From a checkpoint of a small mixture-of-experts model trained on Wikipedia.
Size: 13 layers, width 256, 95.9M parameters.
Below are experts of layer 3 (counted from 0) of a mixture-of-experts language model. Rows are named router (the router's row for the expert), gate (a neuron's input weights, with its number), up (a neuron's input weights, with its number), down (a neuron's output weights, with its number) and show model dimensions 192-255. Each number is 50 + 12 x the weight over its row's rms, rounded and kept within 0 to 99.
Before each expert's rows: a language model's description of what the expert responds to. This comes from a sample of Wikipedia text that the model never trained on.

# expert 15
What it handles: Table pipes and numeric cells, list dashes, and odd word-initial fragments like th in thème, thunderstorms, thalassocratic, plus foreign-language titles.
router:50 43 58 60 58 38 52 54 55 60 46 86 42 36 56 62 57 69 55 56 49 52 50 22 29 39 66 45 51 55 40 65 66 46 61 75 50 54 45 48 40 30 49 73 34 42 45 42 51 34 47 41 63 25 54 41 67 61 43 47 38 57 54 51
gate0:39 53 49 47 23 54 56 57 32 42 54 20 68 48 55 54 40 62 55 44 44 45 44 50 51 37 52 21 44 57 55 52 62 43 51 44 54 58 41 32 25 25 58 53 55 41 52 39 67 52 64 58 58 65 43 57 47 44 75 55 58 51 64 51
up0:45 65 47 55 42 63 59 56 41 55 50 55 27 54 45 30 63 58 64 51 62 71 47 53 35 21 48 42 75 29 56 71 78 65 37 33 61 53 53 53 38 48 46 39 57 32 42 49 52 38 66 72 52 60 50 50 53 53 51 47 49 49 58 70
down0:42 60 68 50 75 70 57 47 46 50 74 59 49 59 36 66 30 59 50 47 49 59 59 49 60 42 61 28 55 44 44 25 60 68 53 58 50 52 63 65 56 79 68 42 56 54 51 50 68 35 43 62 58 60 68 54 48 35 44 53 33 41 39 73
gate1:29 69 58 50 50 53 58 42 39 58 45 46 57 72 58 77 48 44 40 37 38 45 61 63 47 39 36 31 54 52 53 37 49 46 34 43 48 73 52 41 61 33 45 49 56 33 45 49 58 63 49 37 61 41 32 71 56 59 52 48 53 39 73 51
up1:53 55 53 46 40 50 47 47 52 48 49 65 40 27 54 64 64 51 51 43 58 53 70 40 42 30 47 54 51 48 51 37 61 59 45 25 54 45 40 44 48 42 72 31 64 50 63 40 60 55 52 61 51 88 45 53 33 48 60 62 42 44 44 64
down1:37 28 24 42 50 50 58 70 56 45 50 35 49 67 50 53 46 56 39 49 73 67 41 51 45 36 57 58 52 17 34 39 59 34 58 47 50 48 32 56 56 63 37 28 65 45 52 69 54 70 84 64 49 34 44 68 45 32 46 61 65 53 52 53
gate2:51 68 48 45 39 43 53 81 30 33 62 57 38 36 44 46 56 60 58 37 45 35 36 35 44 48 80 32 53 58 58 38 54 68 67 29 51 51 42 51 53 51 40 67 51 73 40 45 59 48 36 57 44 55 60 03 46 50 49 44 43 51 63 48
up2:65 67 55 53 71 43 47 52 51 35 45 46 20 49 61 45 75 62 67 24 46 32 40 42 28 26 48 29 44 83 66 45 40 70 51 38 45 43 56 43 51 38 46 62 59 74 46 60 56 59 49 51 47 61 60 48 43 53 67 36 49 48 65 68
down2:46 62 51 34 48 46 53 48 43 45 58 65 50 41 56 55 43 72 54 60 65 40 34 68 33 49 35 36 55 56 49 48 47 44 45 44 91 64 54 65 57 53 60 42 51 52 50 65 85 82 70 50 52 43 39 60 33 37 49 71 70 17 50 52
gate3:55 69 63 64 29 55 62 66 58 43 45 60 47 49 47 46 58 62 50 65 58 44 43 53 46 53 30 47 52 60 61 33 44 41 40 69 57 49 53 49 51 57 48 30 66 32 64 41 65 47 34 59 40 38 46 50 45 42 53 54 64 51 51 76
up3:44 55 66 28 50 59 49 54 50 61 67 39 69 51 55 30 67 49 38 50 46 54 57 61 73 44 59 50 50 52 55 55 68 54 54 53 26 54 56 43 49 59 44 68 54 60 10 34 73 39 39 27 46 38 53 56 38 33 57 54 42 54 62 46
down3:49 46 29 48 50 39 58 47 27 39 73 35 31 42 53 43 44 49 36 34 44 66 50 63 52 43 58 67 70 36 33 66 66 67 72 76 60 53 45 36 72 46 32 49 72 44 66 34 41 46 37 32 59 70 17 41 58 41 51 58 55 56 57 71
gate4:52 49 77 36 61 28 43 46 28 59 52 37 54 53 55 68 59 45 61 41 43 48 44 28 35 40 57 56 47 64 57 25 71 33 34 46 47 46 50 63 47 28 45 32 58 43 22 55 55 61 62 75 52 51 40 44 68 41 52 67 43 63 35 55
up4:36 44 40 52 52 46 30 69 62 59 39 44 42 44 39 49 50 77 27 54 67 37 63 32 54 25 35 71 42 51 42 52 45 44 58 77 77 48 44 39 44 51 43 61 66 71 41 68 64 57 69 22 34 60 57 48 46 48 46 42 61 40 54 50
down4:42 38 52 66 47 23 32 49 55 56 45 64 21 55 37 64 58 58 53 33 59 61 69 55 59 29 40 67 46 41 47 46 50 46 62 47 53 53 39 28 70 63 65 23 28 55 24 49 50 64 52 58 54 55 53 70 61 37 53 62 52 69 55 46
gate5:36 43 56 40 49 45 47 34 43 42 57 67 57 64 44 55 43 72 38 41 40 54 60 43 26 60 54 56 57 19 55 34 39 44 39 37 38 59 41 64 67 46 51 62 85 47 40 53 45 58 58 58 47 17 57 66 63 66 41 51 31 41 71 43
up5:49 55 35 60 40 45 38 61 40 55 60 48 60 33 34 45 38 63 43 68 43 27 47 57 51 48 48 57 45 30 52 45 55 55 43 41 44 43 37 42 62 45 70 57 51 41 56 45 39 40 42 75 38 54 57 58 49 50 41 36 37 59 40 39
down5:37 27 52 51 49 44 46 55 42 43 56 41 49 32 54 49 63 58 58 53 41 49 50 53 64 65 60 42 66 48 38 60 37 45 58 48 34 67 48 39 60 41 30 55 39 58 40 60 41 49 40 49 55 50 56 26 47 46 36 71 56 41 69 53
gate6:50 62 45 73 32 52 56 52 39 59 42 57 58 61 55 39 42 48 54 45 59 60 56 43 35 64 55 45 47 39 29 60 56 36 44 59 73 65 34 47 38 42 64 71 49 48 47 52 60 44 56 68 46 50 47 54 40 56 52 45 29 55 43 59
up6:47 83 43 68 53 43 67 34 49 59 60 69 36 59 56 45 30 38 55 50 53 51 59 34 31 40 36 61 48 45 21 53 52 48 43 69 59 52 52 52 55 36 44 50 36 45 44 57 54 35 49 61 55 44 47 39 28 59 49 44 58 48 30 50
down6:64 45 65 29 75 45 48 47 51 57 66 47 57 56 59 34 54 41 39 34 56 77 57 48 31 47 45 38 52 64 42 52 74 50 70 37 81 42 48 43 58 42 53 55 66 40 59 31 47 48 50 61 44 66 61 29 22 58 37 43 49 54 45 56
gate7:59 42 49 47 60 35 58 63 49 36 68 73 48 34 43 54 47 59 54 66 24 47 59 47 43 40 61 44 43 62 48 48 39 55 57 66 42 69 60 48 67 27 76 65 61 34 31 41 34 45 42 65 58 34 53 50 46 52 69 41 42 39 53 49
up7:52 58 46 46 47 62 62 63 51 54 50 65 48 57 53 63 42 55 41 18 62 55 37 82 14 48 54 35 37 48 42 43 47 53 56 53 58 24 40 50 40 49 62 59 45 46 57 33 49 56 49 72 32 57 41 55 33 42 46 33 52 67 64 48
down7:66 53 60 44 37 46 47 43 49 49 32 58 48 60 55 50 55 52 16 47 46 53 40 51 50 45 54 82 26 47 57 88 67 44 54 58 48 63 50 40 45 47 32 60 37 29 46 53 52 66 43 31 53 47 44 36 40 57 47 58 25 45 54 50
gate8:57 53 71 54 47 42 69 15 48 38 66 52 47 49 65 48 59 66 52 39 46 56 45 32 66 49 44 59 46 61 44 58 56 51 41 42 45 48 64 12 28 44 45 27 43 69 47 78 44 55 56 45 63 30 49 58 51 52 66 62 54 50 70 61
up8:72 68 58 39 63 56 57 46 29 65 43 65 44 54 70 52 42 42 25 46 67 58 47 52 47 56 73 53 60 50 36 50 41 34 56 34 42 53 91 48 32 79 17 33 36 36 63 50 66 52 56 53 60 33 30 61 46 46 60 77 36 63 47 18
down8:24 28 30 26 52 29 50 63 61 37 28 22 65 52 25 44 42 51 42 47 56 51 45 52 37 62 22 36 67 56 59 47 55 60 62 66 48 48 64 53 28 60 69 61 61 54 46 65 19 40 57 50 51 68 35 49 59 47 53 43 53 42 50 38
gate9:57 54 52 49 59 44 69 49 42 57 37 72 62 46 60 54 51 58 63 46 43 61 24 54 45 60 60 54 55 49 45 63 63 42 63 30 37 50 50 65 46 35 49 55 47 50 41 61 73 24 61 36 63 55 51 56 78 54 44 62 46 52 44 50
up9:39 61 37 55 41 51 40 62 48 38 44 51 75 70 51 44 31 37 35 65 39 47 34 51 36 36 59 56 33 56 27 56 49 69 51 54 38 57 47 48 44 74 54 46 41 37 61 42 34 46 50 44 49 48 58 65 45 62 59 42 53 54 45 49
down9:59 28 48 66 34 53 59 43 75 66 36 52 64 56 45 80 48 55 36 52 53 33 57 40 45 59 44 39 51 50 47 55 42 56 50 60 49 67 62 56 65 47 64 21 60 59 50 57 42 55 57 74 43 40 54 47 44 15 63 58 51 44 49 61
gate10:36 47 53 59 48 33 61 64 33 41 41 54 57 57 58 44 33 47 68 73 60 72 48 29 36 36 78 48 44 33 51 47 58 46 72 75 67 39 61 43 49 22 67 40 49 38 28 54 35 53 48 69 58 44 45 55 57 40 35 64 46 47 29 49
up10:60 43 49 56 44 51 42 58 66 26 62 29 37 50 68 62 37 25 58 41 75 46 71 52 60 37 43 44 64 68 59 69 49 55 41 43 55 34 38 34 55 46 81 55 54 40 53 59 65 76 49 32 58 61 61 58 48 37 53 47 75 56 38 61
down10:44 42 65 56 27 41 60 52 53 57 30 80 69 49 34 38 65 45 39 39 37 28 57 51 53 57 44 57 46 49 57 66 64 29 51 47 64 67 35 55 36 40 57 53 53 68 47 39 52 58 26 54 51 39 36 45 50 56 48 55 48 48 38 61

# expert 12
What it handles: List-item dashes, table pipes and heading marks, plus pieces of foreign or abbreviated names after an initial, such as Auster, Hănescu.
router:48 44 38 56 58 34 64 72 44 38 47 44 45 43 41 49 66 45 39 43 66 31 39 29 41 33 79 36 47 66 34 42 45 54 51 55 67 61 28 55 70 71 58 45 52 37 65 42 54 37 50 51 47 27 51 63 53 61 44 50 49 39 40 53
gate0:42 39 50 67 40 26 53 40 50 34 38 59 38 56 40 61 53 39 55 42 47 43 43 44 15 38 54 41 45 74 53 46 45 50 46 56 58 29 47 24 70 61 29 63 62 33 58 43 61 22 61 64 48 59 63 64 64 56 42 65 68 42 33 64
up0:40 43 48 56 52 40 73 46 72 38 70 52 30 45 38 38 29 46 75 54 62 24 64 59 23 43 40 34 44 61 28 56 62 36 58 66 59 34 38 42 43 33 51 61 46 65 70 47 62 47 59 57 66 41 59 50 48 50 46 54 67 46 35 49
down0:38 49 60 61 34 49 45 38 51 71 63 58 69 78 50 54 49 46 42 66 36 38 50 45 51 67 29 35 60 56 43 75 45 34 39 69 42 58 40 44 35 51 58 32 51 53 58 61 42 55 56 36 39 47 38 39 51 55 59 53 44 57 43 47
gate1:36 56 66 42 50 36 43 57 52 43 73 70 28 64 54 41 42 52 38 40 66 65 59 58 61 48 15 28 60 21 42 42 53 38 40 46 50 42 17 34 42 44 50 66 38 53 59 19 51 32 45 64 56 56 66 65 34 55 45 55 71 51 39 62
up1:27 65 49 49 57 59 69 52 68 34 69 61 49 49 61 46 44 65 37 43 70 62 55 69 52 48 42 38 65 36 36 31 54 54 38 39 33 65 64 49 32 67 28 65 60 48 67 42 44 37 21 51 50 39 47 54 42 46 48 65 41 74 59 63
down1:81 62 46 55 25 42 47 51 59 47 78 56 41 59 49 68 52 54 37 42 40 50 47 37 56 43 43 60 46 76 73 44 44 56 48 44 38 35 64 48 50 43 54 46 37 40 27 39 31 52 49 31 41 61 26 63 56 78 46 42 51 42 78 60
gate2:56 40 56 61 58 40 62 63 31 72 74 50 42 38 36 42 51 66 49 61 42 31 36 51 50 55 55 35 55 43 48 74 39 46 46 41 58 51 50 49 67 41 50 33 48 40 44 28 64 66 51 76 45 50 49 65 66 57 43 63 46 65 52 49
up2:43 51 50 38 60 72 70 34 63 53 55 59 52 44 50 37 49 54 45 67 59 51 43 56 08 52 75 40 62 55 61 49 62 46 49 63 37 41 64 46 53 65 55 52 69 59 53 83 61 39 53 56 54 64 40 51 42 47 26 35 55 22 40 53
down2:36 56 55 47 37 58 46 51 64 52 69 63 52 43 57 39 29 73 59 45 65 66 56 47 42 62 82 59 66 39 45 51 45 54 27 59 59 47 53 40 63 31 41 53 56 38 51 23 58 44 47 56 37 48 40 50 61 46 52 49 36 66 59 46
gate3:37 65 43 44 37 51 69 57 41 61 39 52 51 54 36 45 59 42 36 47 51 55 34 44 30 47 47 68 52 50 44 45 34 46 45 52 54 59 37 70 64 69 41 66 41 43 66 62 54 58 56 62 37 31 62 50 45 39 28 59 37 55 54 44
up3:28 74 47 32 48 72 44 47 55 36 50 60 73 56 43 57 32 45 48 51 57 56 37 43 31 44 48 64 54 44 34 46 59 50 51 44 62 64 62 56 47 73 65 55 69 59 38 49 39 35 51 52 61 47 52 38 58 48 40 43 32 50 59 19
down3:44 25 21 36 79 38 48 57 56 58 43 42 39 56 39 44 58 45 50 29 31 58 69 63 37 48 53 64 68 43 44 64 29 57 56 47 34 37 60 63 16 53 28 55 54 55 30 45 53 45 45 66 64 64 44 51 34 34 66 44 51 50 42 49
gate4:22 47 66 63 63 80 49 50 29 57 56 50 51 44 51 36 56 79 49 58 63 45 64 43 51 63 70 45 43 39 48 54 49 43 56 50 50 62 62 33 79 23 55 42 60 44 50 64 56 30 49 51 61 48 46 61 61 46 68 48 46 46 53 48
up4:53 65 48 65 59 48 39 47 62 57 60 59 39 39 70 61 32 45 66 50 50 36 19 50 57 41 61 53 32 48 49 46 48 46 58 68 87 66 52 44 78 65 76 41 41 23 56 55 31 44 40 60 59 45 39 62 49 32 45 52 46 46 21 47
down4:34 54 58 46 74 40 34 60 63 48 56 61 49 56 47 48 50 49 53 43 30 44 46 53 45 47 42 52 58 57 53 68 41 54 41 67 53 65 93 36 40 49 45 45 41 55 59 46 51 50 50 51 46 38 50 52 46 55 48 36 44 57 74 46
gate5:55 45 45 44 52 38 53 56 32 36 38 34 66 41 49 27 42 55 51 21 32 50 36 25 71 29 47 49 69 65 49 36 46 40 64 42 55 43 83 56 58 56 51 42 51 60 40 56 35 48 42 60 53 37 47 48 61 46 24 46 31 55 41 30
up5:66 19 49 48 46 83 54 48 77 35 63 62 45 49 52 56 67 79 42 59 48 54 50 45 38 49 37 41 49 45 55 60 49 47 38 41 52 46 58 49 50 39 52 62 49 34 39 61 44 49 37 56 51 43 52 62 58 51 62 48 53 57 50 48
down5:36 67 40 58 32 50 39 53 56 50 48 42 38 52 34 42 33 55 38 67 66 28 63 45 53 61 50 50 66 37 56 54 62 57 54 69 54 70 39 65 57 61 50 65 28 55 69 44 57 56 69 21 74 58 59 51 60 31 42 80 52 81 55 63
gate6:60 72 66 48 56 48 63 52 60 36 52 53 42 40 45 55 31 58 71 38 33 48 35 15 55 48 51 36 50 39 44 47 47 50 49 58 49 59 89 40 55 51 22 48 41 60 37 65 52 49 72 64 58 56 27 63 81 46 52 66 61 45 37 62
up6:46 60 40 49 50 37 27 59 46 64 41 49 51 54 44 40 64 43 46 53 34 54 54 74 39 62 47 32 38 62 67 70 56 31 52 51 36 45 32 50 61 24 59 40 56 53 42 34 61 33 50 50 55 51 46 52 40 63 38 35 38 38 60 44
down6:44 59 45 47 55 58 66 60 50 59 59 58 44 38 47 43 45 69 55 31 40 58 29 48 45 30 45 41 38 32 45 37 61 83 14 38 48 41 40 53 47 47 56 46 64 33 72 37 65 30 57 50 34 40 59 60 60 48 50 50 48 51 54 58
gate7:53 40 58 37 43 60 63 62 46 43 45 51 52 43 38 59 53 67 52 70 46 31 51 37 50 44 81 46 49 70 61 40 44 51 39 57 83 64 46 45 51 61 69 48 43 67 49 42 56 50 51 40 44 45 52 26 55 58 54 53 58 40 50 50
up7:48 54 58 52 32 57 64 48 57 46 34 46 56 49 42 45 32 45 46 41 54 60 64 48 41 56 36 48 62 49 72 32 61 76 38 63 74 49 49 38 31 59 49 52 33 60 55 56 46 34 68 67 43 42 46 59 45 26 49 44 39 48 55 48
down7:57 65 51 33 41 67 57 41 32 46 54 37 61 70 23 40 67 47 54 51 45 64 55 52 45 48 55 54 41 21 39 45 29 32 50 33 37 48 53 59 33 44 47 49 58 47 39 65 44 61 32 66 70 68 47 63 67 81 37 32 64 47 61 65
gate8:19 52 50 44 47 42 61 65 53 61 60 48 48 62 75 36 60 45 37 46 69 48 47 55 64 49 50 61 47 46 37 33 50 60 52 39 61 53 47 52 46 52 62 63 51 64 57 52 42 49 51 60 41 42 61 52 41 54 36 42 29 52 47 49
up8:57 62 67 51 63 58 42 47 48 48 47 52 59 41 51 37 46 33 32 64 38 65 52 41 38 54 46 56 63 39 46 51 66 49 54 40 33 62 43 65 54 34 51 67 45 40 33 47 36 53 55 11 72 51 47 36 49 36 41 63 64 60 65 33
down8:68 60 64 40 29 60 49 45 46 50 38 40 49 58 56 67 41 43 48 22 73 37 62 58 47 46 71 55 49 42 49 49 65 59 53 45 57 51 35 38 56 59 59 34 68 41 59 80 31 16 55 60 63 47 60 74 54 55 56 37 55 57 57 43
gate9:55 54 60 52 54 41 46 45 57 51 57 45 51 43 48 38 77 53 51 42 62 63 34 67 59 40 36 19 53 46 50 71 57 48 48 70 47 42 45 56 48 44 61 31 38 65 16 51 46 48 55 40 52 48 43 23 60 41 40 63 74 49 35 25
up9:34 66 54 56 45 71 44 39 46 41 43 45 56 62 59 52 40 56 74 42 38 39 55 19 60 66 59 35 51 45 48 48 42 55 58 46 67 47 54 44 58 26 55 50 45 49 47 47 30 36 40 60 56 48 36 54 44 41 56 50 20 41 49 50
down9:51 55 56 34 34 32 25 36 51 63 59 54 42 20 56 46 60 61 34 48 74 30 32 56 55 60 72 52 49 26 73 52 65 55 45 57 51 68 56 70 62 43 61 38 55 40 67 46 49 36 65 51 45 59 50 28 62 49 38 33 29 76 53 75
gate10:44 60 52 58 53 56 42 55 65 61 51 46 44 77 46 61 56 47 22 34 68 55 47 49 55 39 44 36 51 25 60 52 44 51 49 58 60 69 49 44 32 49 42 53 57 36 40 64 40 64 64 39 51 47 40 54 72 45 10 40 44 32 35 62
up10:67 50 48 49 47 15 33 59 74 33 50 53 65 59 47 75 52 41 23 33 79 41 36 52 44 41 37 42 57 33 62 40 38 57 50 47 50 45 55 55 47 69 48 54 28 49 47 58 47 58 35 50 59 23 29 60 36 51 43 49 42 43 37 40
down10:61 46 44 68 19 40 31 45 61 48 64 73 48 50 56 53 42 49 50 38 41 34 43 63 57 58 36 54 60 44 70 39 47 62 66 44 43 49 46 50 52 50 66 38 27 46 48 50 54 42 55 32 31 49 44 48 43 46 50 50 49 58 65 44

# expert 36
What it handles: Single capitals, digits and letter codes in abbreviations, lists and tables, such as Disc 2, STB, VVVF, plus list line breaks.
router:54 52 46 38 47 62 46 51 45 50 50 22 65 55 61 47 36 61 28 38 63 53 35 61 47 26 38 61 67 68 58 60 51 64 57 46 37 60 61 49 36 47 56 43 45 52 64 67 48 65 51 66 30 36 68 52 43 42 37 58 50 60 48 53
gate0:39 43 53 71 26 38 64 35 82 67 69 53 40 55 51 41 39 69 30 39 53 56 38 62 63 44 46 59 48 44 43 59 73 56 65 66 53 55 45 45 60 60 73 70 42 49 62 61 66 49 54 55 63 33 55 46 64 53 48 58 69 34 62 29
up0:48 53 71 50 63 44 54 43 68 74 62 42 48 62 34 32 47 51 44 41 74 55 47 43 58 28 63 51 41 67 44 62 47 45 34 54 64 39 55 54 57 58 59 82 62 70 75 54 58 58 34 58 74 54 37 52 48 58 57 57 22 52 55 48
down0:57 63 65 35 52 53 37 67 42 41 52 57 54 59 43 47 33 51 76 74 31 33 38 35 43 51 26 40 52 60 32 49 60 39 40 46 52 41 53 41 30 75 49 48 53 46 32 50 61 68 57 37 55 67 53 65 39 63 59 62 33 71 57 28
gate1:35 62 64 46 39 63 47 78 51 62 59 41 54 52 52 51 36 80 67 51 56 69 23 65 51 37 55 48 67 56 68 31 60 50 52 54 44 63 34 58 38 36 58 36 57 42 68 47 73 48 43 63 38 30 55 28 51 50 57 36 45 44 47 67
up1:36 50 33 51 64 53 46 50 49 42 46 55 53 48 63 60 63 53 61 33 17 48 60 40 58 61 68 48 39 26 38 53 57 39 43 56 62 48 41 53 85 38 32 60 65 59 49 40 35 46 59 41 65 57 41 92 42 45 45 41 37 45 68 51
down1:76 66 53 52 49 64 36 38 52 43 57 46 58 61 22 47 68 19 34 71 51 45 49 46 66 61 38 63 59 34 56 57 41 65 56 48 71 74 26 66 56 57 43 52 60 42 49 42 40 70 50 64 50 53 47 36 67 76 41 67 51 82 63 41
gate2:20 66 60 51 49 34 66 72 59 54 50 54 52 42 37 44 48 74 64 35 60 42 53 41 35 35 60 33 43 34 50 52 59 65 60 56 59 50 42 50 60 34 39 38 59 50 42 43 48 47 63 36 49 49 62 56 31 51 46 39 38 63 39 46
up2:48 41 61 48 33 58 61 79 41 45 54 55 52 51 57 56 50 39 50 48 60 45 38 58 43 63 51 57 42 48 57 62 56 50 60 60 44 64 49 43 17 58 64 51 70 86 47 67 65 65 38 56 40 50 48 30 54 47 43 74 60 52 62 57
down2:50 57 39 35 49 57 48 43 68 73 52 39 33 57 57 43 51 65 36 78 74 36 31 64 62 56 37 58 62 40 57 22 41 41 50 53 34 58 54 38 52 43 57 49 49 43 50 35 45 59 18 58 46 48 42 48 58 49 33 53 64 34 57 70
gate3:42 01 44 61 56 38 61 50 49 39 43 59 45 46 55 45 52 59 49 54 45 55 45 49 67 39 69 47 50 20 50 36 51 60 31 69 66 59 26 46 54 59 47 61 58 58 43 40 41 51 63 41 63 63 18 56 40 40 44 48 83 58 19 72
up3:28 43 39 41 81 43 44 56 48 34 36 38 52 44 00 70 63 60 68 34 52 54 43 51 52 27 59 36 42 62 49 44 49 44 50 55 54 64 40 55 43 49 46 55 52 50 38 39 49 35 44 62 62 40 53 36 36 49 47 49 61 38 37 48
down3:44 60 39 36 60 58 38 46 48 34 14 54 52 69 41 74 36 30 69 59 52 40 43 58 51 54 50 51 46 60 54 45 58 44 57 50 26 32 57 61 43 56 52 50 39 52 39 41 43 53 56 41 50 32 54 43 62 56 57 36 66 63 73 65
gate4:65 51 49 49 45 39 57 21 43 51 43 53 47 59 87 16 61 48 37 39 25 62 48 36 35 62 48 35 68 45 61 67 69 54 41 53 56 67 50 48 74 61 53 40 53 46 56 44 50 43 67 39 47 45 32 39 45 42 37 59 60 39 48 44
up4:34 79 48 52 41 51 49 59 55 56 62 55 53 49 43 63 30 66 64 33 45 31 53 42 43 49 70 52 46 42 67 34 53 58 31 54 51 52 41 49 56 48 40 57 70 67 26 42 35 35 56 34 45 51 32 44 64 58 47 49 50 47 58 47
down4:38 64 50 54 45 55 52 49 42 73 45 41 63 76 53 54 64 43 42 23 50 30 65 69 38 60 68 44 65 38 55 55 46 49 73 54 44 53 75 51 44 50 55 37 51 54 55 40 54 72 46 54 26 62 28 44 59 34 46 63 32 46 67 56
gate5:57 60 52 50 34 48 53 56 33 56 57 62 43 50 52 64 18 43 56 58 41 47 42 46 67 44 76 56 53 64 58 56 60 53 62 64 39 64 32 33 49 52 70 48 54 23 42 63 60 43 27 75 52 21 67 25 30 31 54 62 54 43 52 57
up5:47 44 40 32 58 39 50 53 53 28 58 52 44 51 52 43 71 39 68 72 50 46 64 50 49 50 31 48 29 33 22 64 48 52 48 34 69 60 63 22 66 48 55 62 58 51 56 52 53 63 41 47 50 64 42 56 46 40 53 45 54 45 49 38
down5:68 58 30 50 43 38 44 49 46 42 60 48 53 64 49 56 43 47 32 60 66 46 40 37 49 49 59 49 57 62 51 48 52 32 38 32 80 62 46 36 31 48 27 79 60 39 47 54 57 48 34 77 43 54 47 59 73 35 61 38 36 53 55 42
gate6:61 68 53 29 41 54 66 44 43 56 55 37 58 39 52 60 34 61 42 57 64 54 40 65 35 25 60 49 43 54 63 43 61 63 53 62 64 58 41 71 66 55 52 39 64 48 81 66 64 45 62 58 42 49 37 38 56 53 47 59 53 44 36 57
up6:50 55 51 59 64 48 69 45 44 65 47 46 52 79 58 54 79 56 58 70 58 37 50 57 61 30 48 62 71 43 79 32 71 52 55 56 34 41 35 60 32 52 37 34 42 54 71 52 56 51 44 33 60 42 71 53 53 43 40 34 58 43 57 50
down6:44 46 57 51 57 60 33 41 73 65 65 56 55 37 39 54 51 33 35 31 47 58 45 42 38 38 48 40 52 68 55 51 37 58 41 50 36 25 52 57 41 46 57 41 48 61 35 53 53 61 40 43 63 50 24 59 47 60 71 53 52 54 49 57
gate7:46 55 43 54 47 38 65 46 47 56 66 45 45 47 36 47 51 42 71 34 43 32 60 42 50 53 61 46 58 63 36 38 60 62 45 39 73 63 49 50 41 66 36 47 39 46 27 47 51 29 54 46 49 34 63 50 64 56 49 37 79 62 43 81
up7:58 35 43 70 61 56 47 58 33 48 31 55 48 37 56 31 41 47 54 44 46 27 59 52 67 55 52 64 52 52 46 57 60 45 51 45 49 45 48 48 39 44 49 46 39 52 16 40 51 55 47 37 46 44 51 44 45 49 49 53 38 47 50 45
down7:15 48 63 60 56 51 35 62 60 43 52 47 73 58 48 58 49 30 55 60 62 57 64 34 37 48 46 54 65 59 43 44 58 48 57 44 54 32 46 49 66 69 56 49 39 56 58 57 42 39 57 51 64 49 43 79 61 64 59 48 53 56 43 37
gate8:52 52 48 53 53 58 44 55 32 37 45 65 51 67 47 34 50 33 47 48 36 25 29 59 42 56 29 56 52 46 31 44 35 45 78 57 59 51 46 49 48 32 44 75 45 42 46 43 49 49 45 52 41 50 64 40 41 39 44 52 72 38 65 48
up8:47 53 64 70 31 32 51 41 51 61 60 52 46 71 48 52 56 27 47 50 61 28 68 60 42 34 47 48 51 38 39 45 56 50 73 45 52 58 58 45 48 56 56 51 58 47 40 58 65 56 23 51 59 52 57 45 44 44 65 69 46 51 52 46
down8:44 51 50 62 56 38 51 44 36 56 49 43 75 47 55 40 65 51 44 42 47 43 64 44 48 76 43 72 49 65 60 51 25 63 62 48 59 47 55 40 18 26 46 48 70 50 52 42 54 77 57 37 49 59 46 09 59 48 54 68 61 48 62 46
gate9:53 57 43 30 43 51 36 49 41 54 49 38 51 59 48 31 46 51 83 64 38 51 83 47 74 52 55 47 72 41 53 37 53 37 61 65 56 51 66 44 65 42 52 49 70 65 56 52 55 38 48 49 41 70 30 60 48 40 27 58 54 26 29 56
up9:34 73 56 45 41 51 58 41 48 57 82 48 48 31 39 46 62 60 21 44 50 57 38 62 23 36 45 55 46 68 39 54 48 33 47 37 51 49 38 55 45 53 36 60 36 37 55 62 56 60 62 38 57 67 38 49 43 50 47 43 59 55 54 45
down9:33 57 50 43 55 52 54 43 37 64 41 32 55 44 45 40 49 64 36 34 39 54 75 33 48 41 63 33 59 28 63 37 40 64 39 75 50 55 20 63 53 53 41 52 61 56 53 42 38 33 34 52 55 61 35 55 37 64 56 26 64 55 47 31
gate10:41 63 70 60 73 32 43 41 48 35 27 32 36 44 74 27 25 49 52 30 58 66 53 42 55 27 47 28 63 42 45 33 61 57 65 48 55 46 32 45 76 64 39 27 65 27 49 45 53 45 59 59 60 55 60 54 61 39 37 54 61 38 59 85
up10:43 28 50 61 51 29 51 47 62 67 64 60 52 45 59 36 66 50 57 45 31 45 58 35 40 71 52 39 62 28 40 64 27 60 46 28 35 51 31 46 47 32 33 48 20 31 37 45 42 41 42 43 49 49 67 49 27 39 55 71 53 56 39 46
down10:55 38 49 52 56 41 55 44 52 44 51 34 59 77 50 43 39 67 42 50 45 32 55 57 43 44 30 22 65 45 26 43 57 31 49 40 61 78 50 33 60 69 56 51 31 68 40 49 45 47 64 53 59 43 44 40 37 50 29 42 65 71 41 40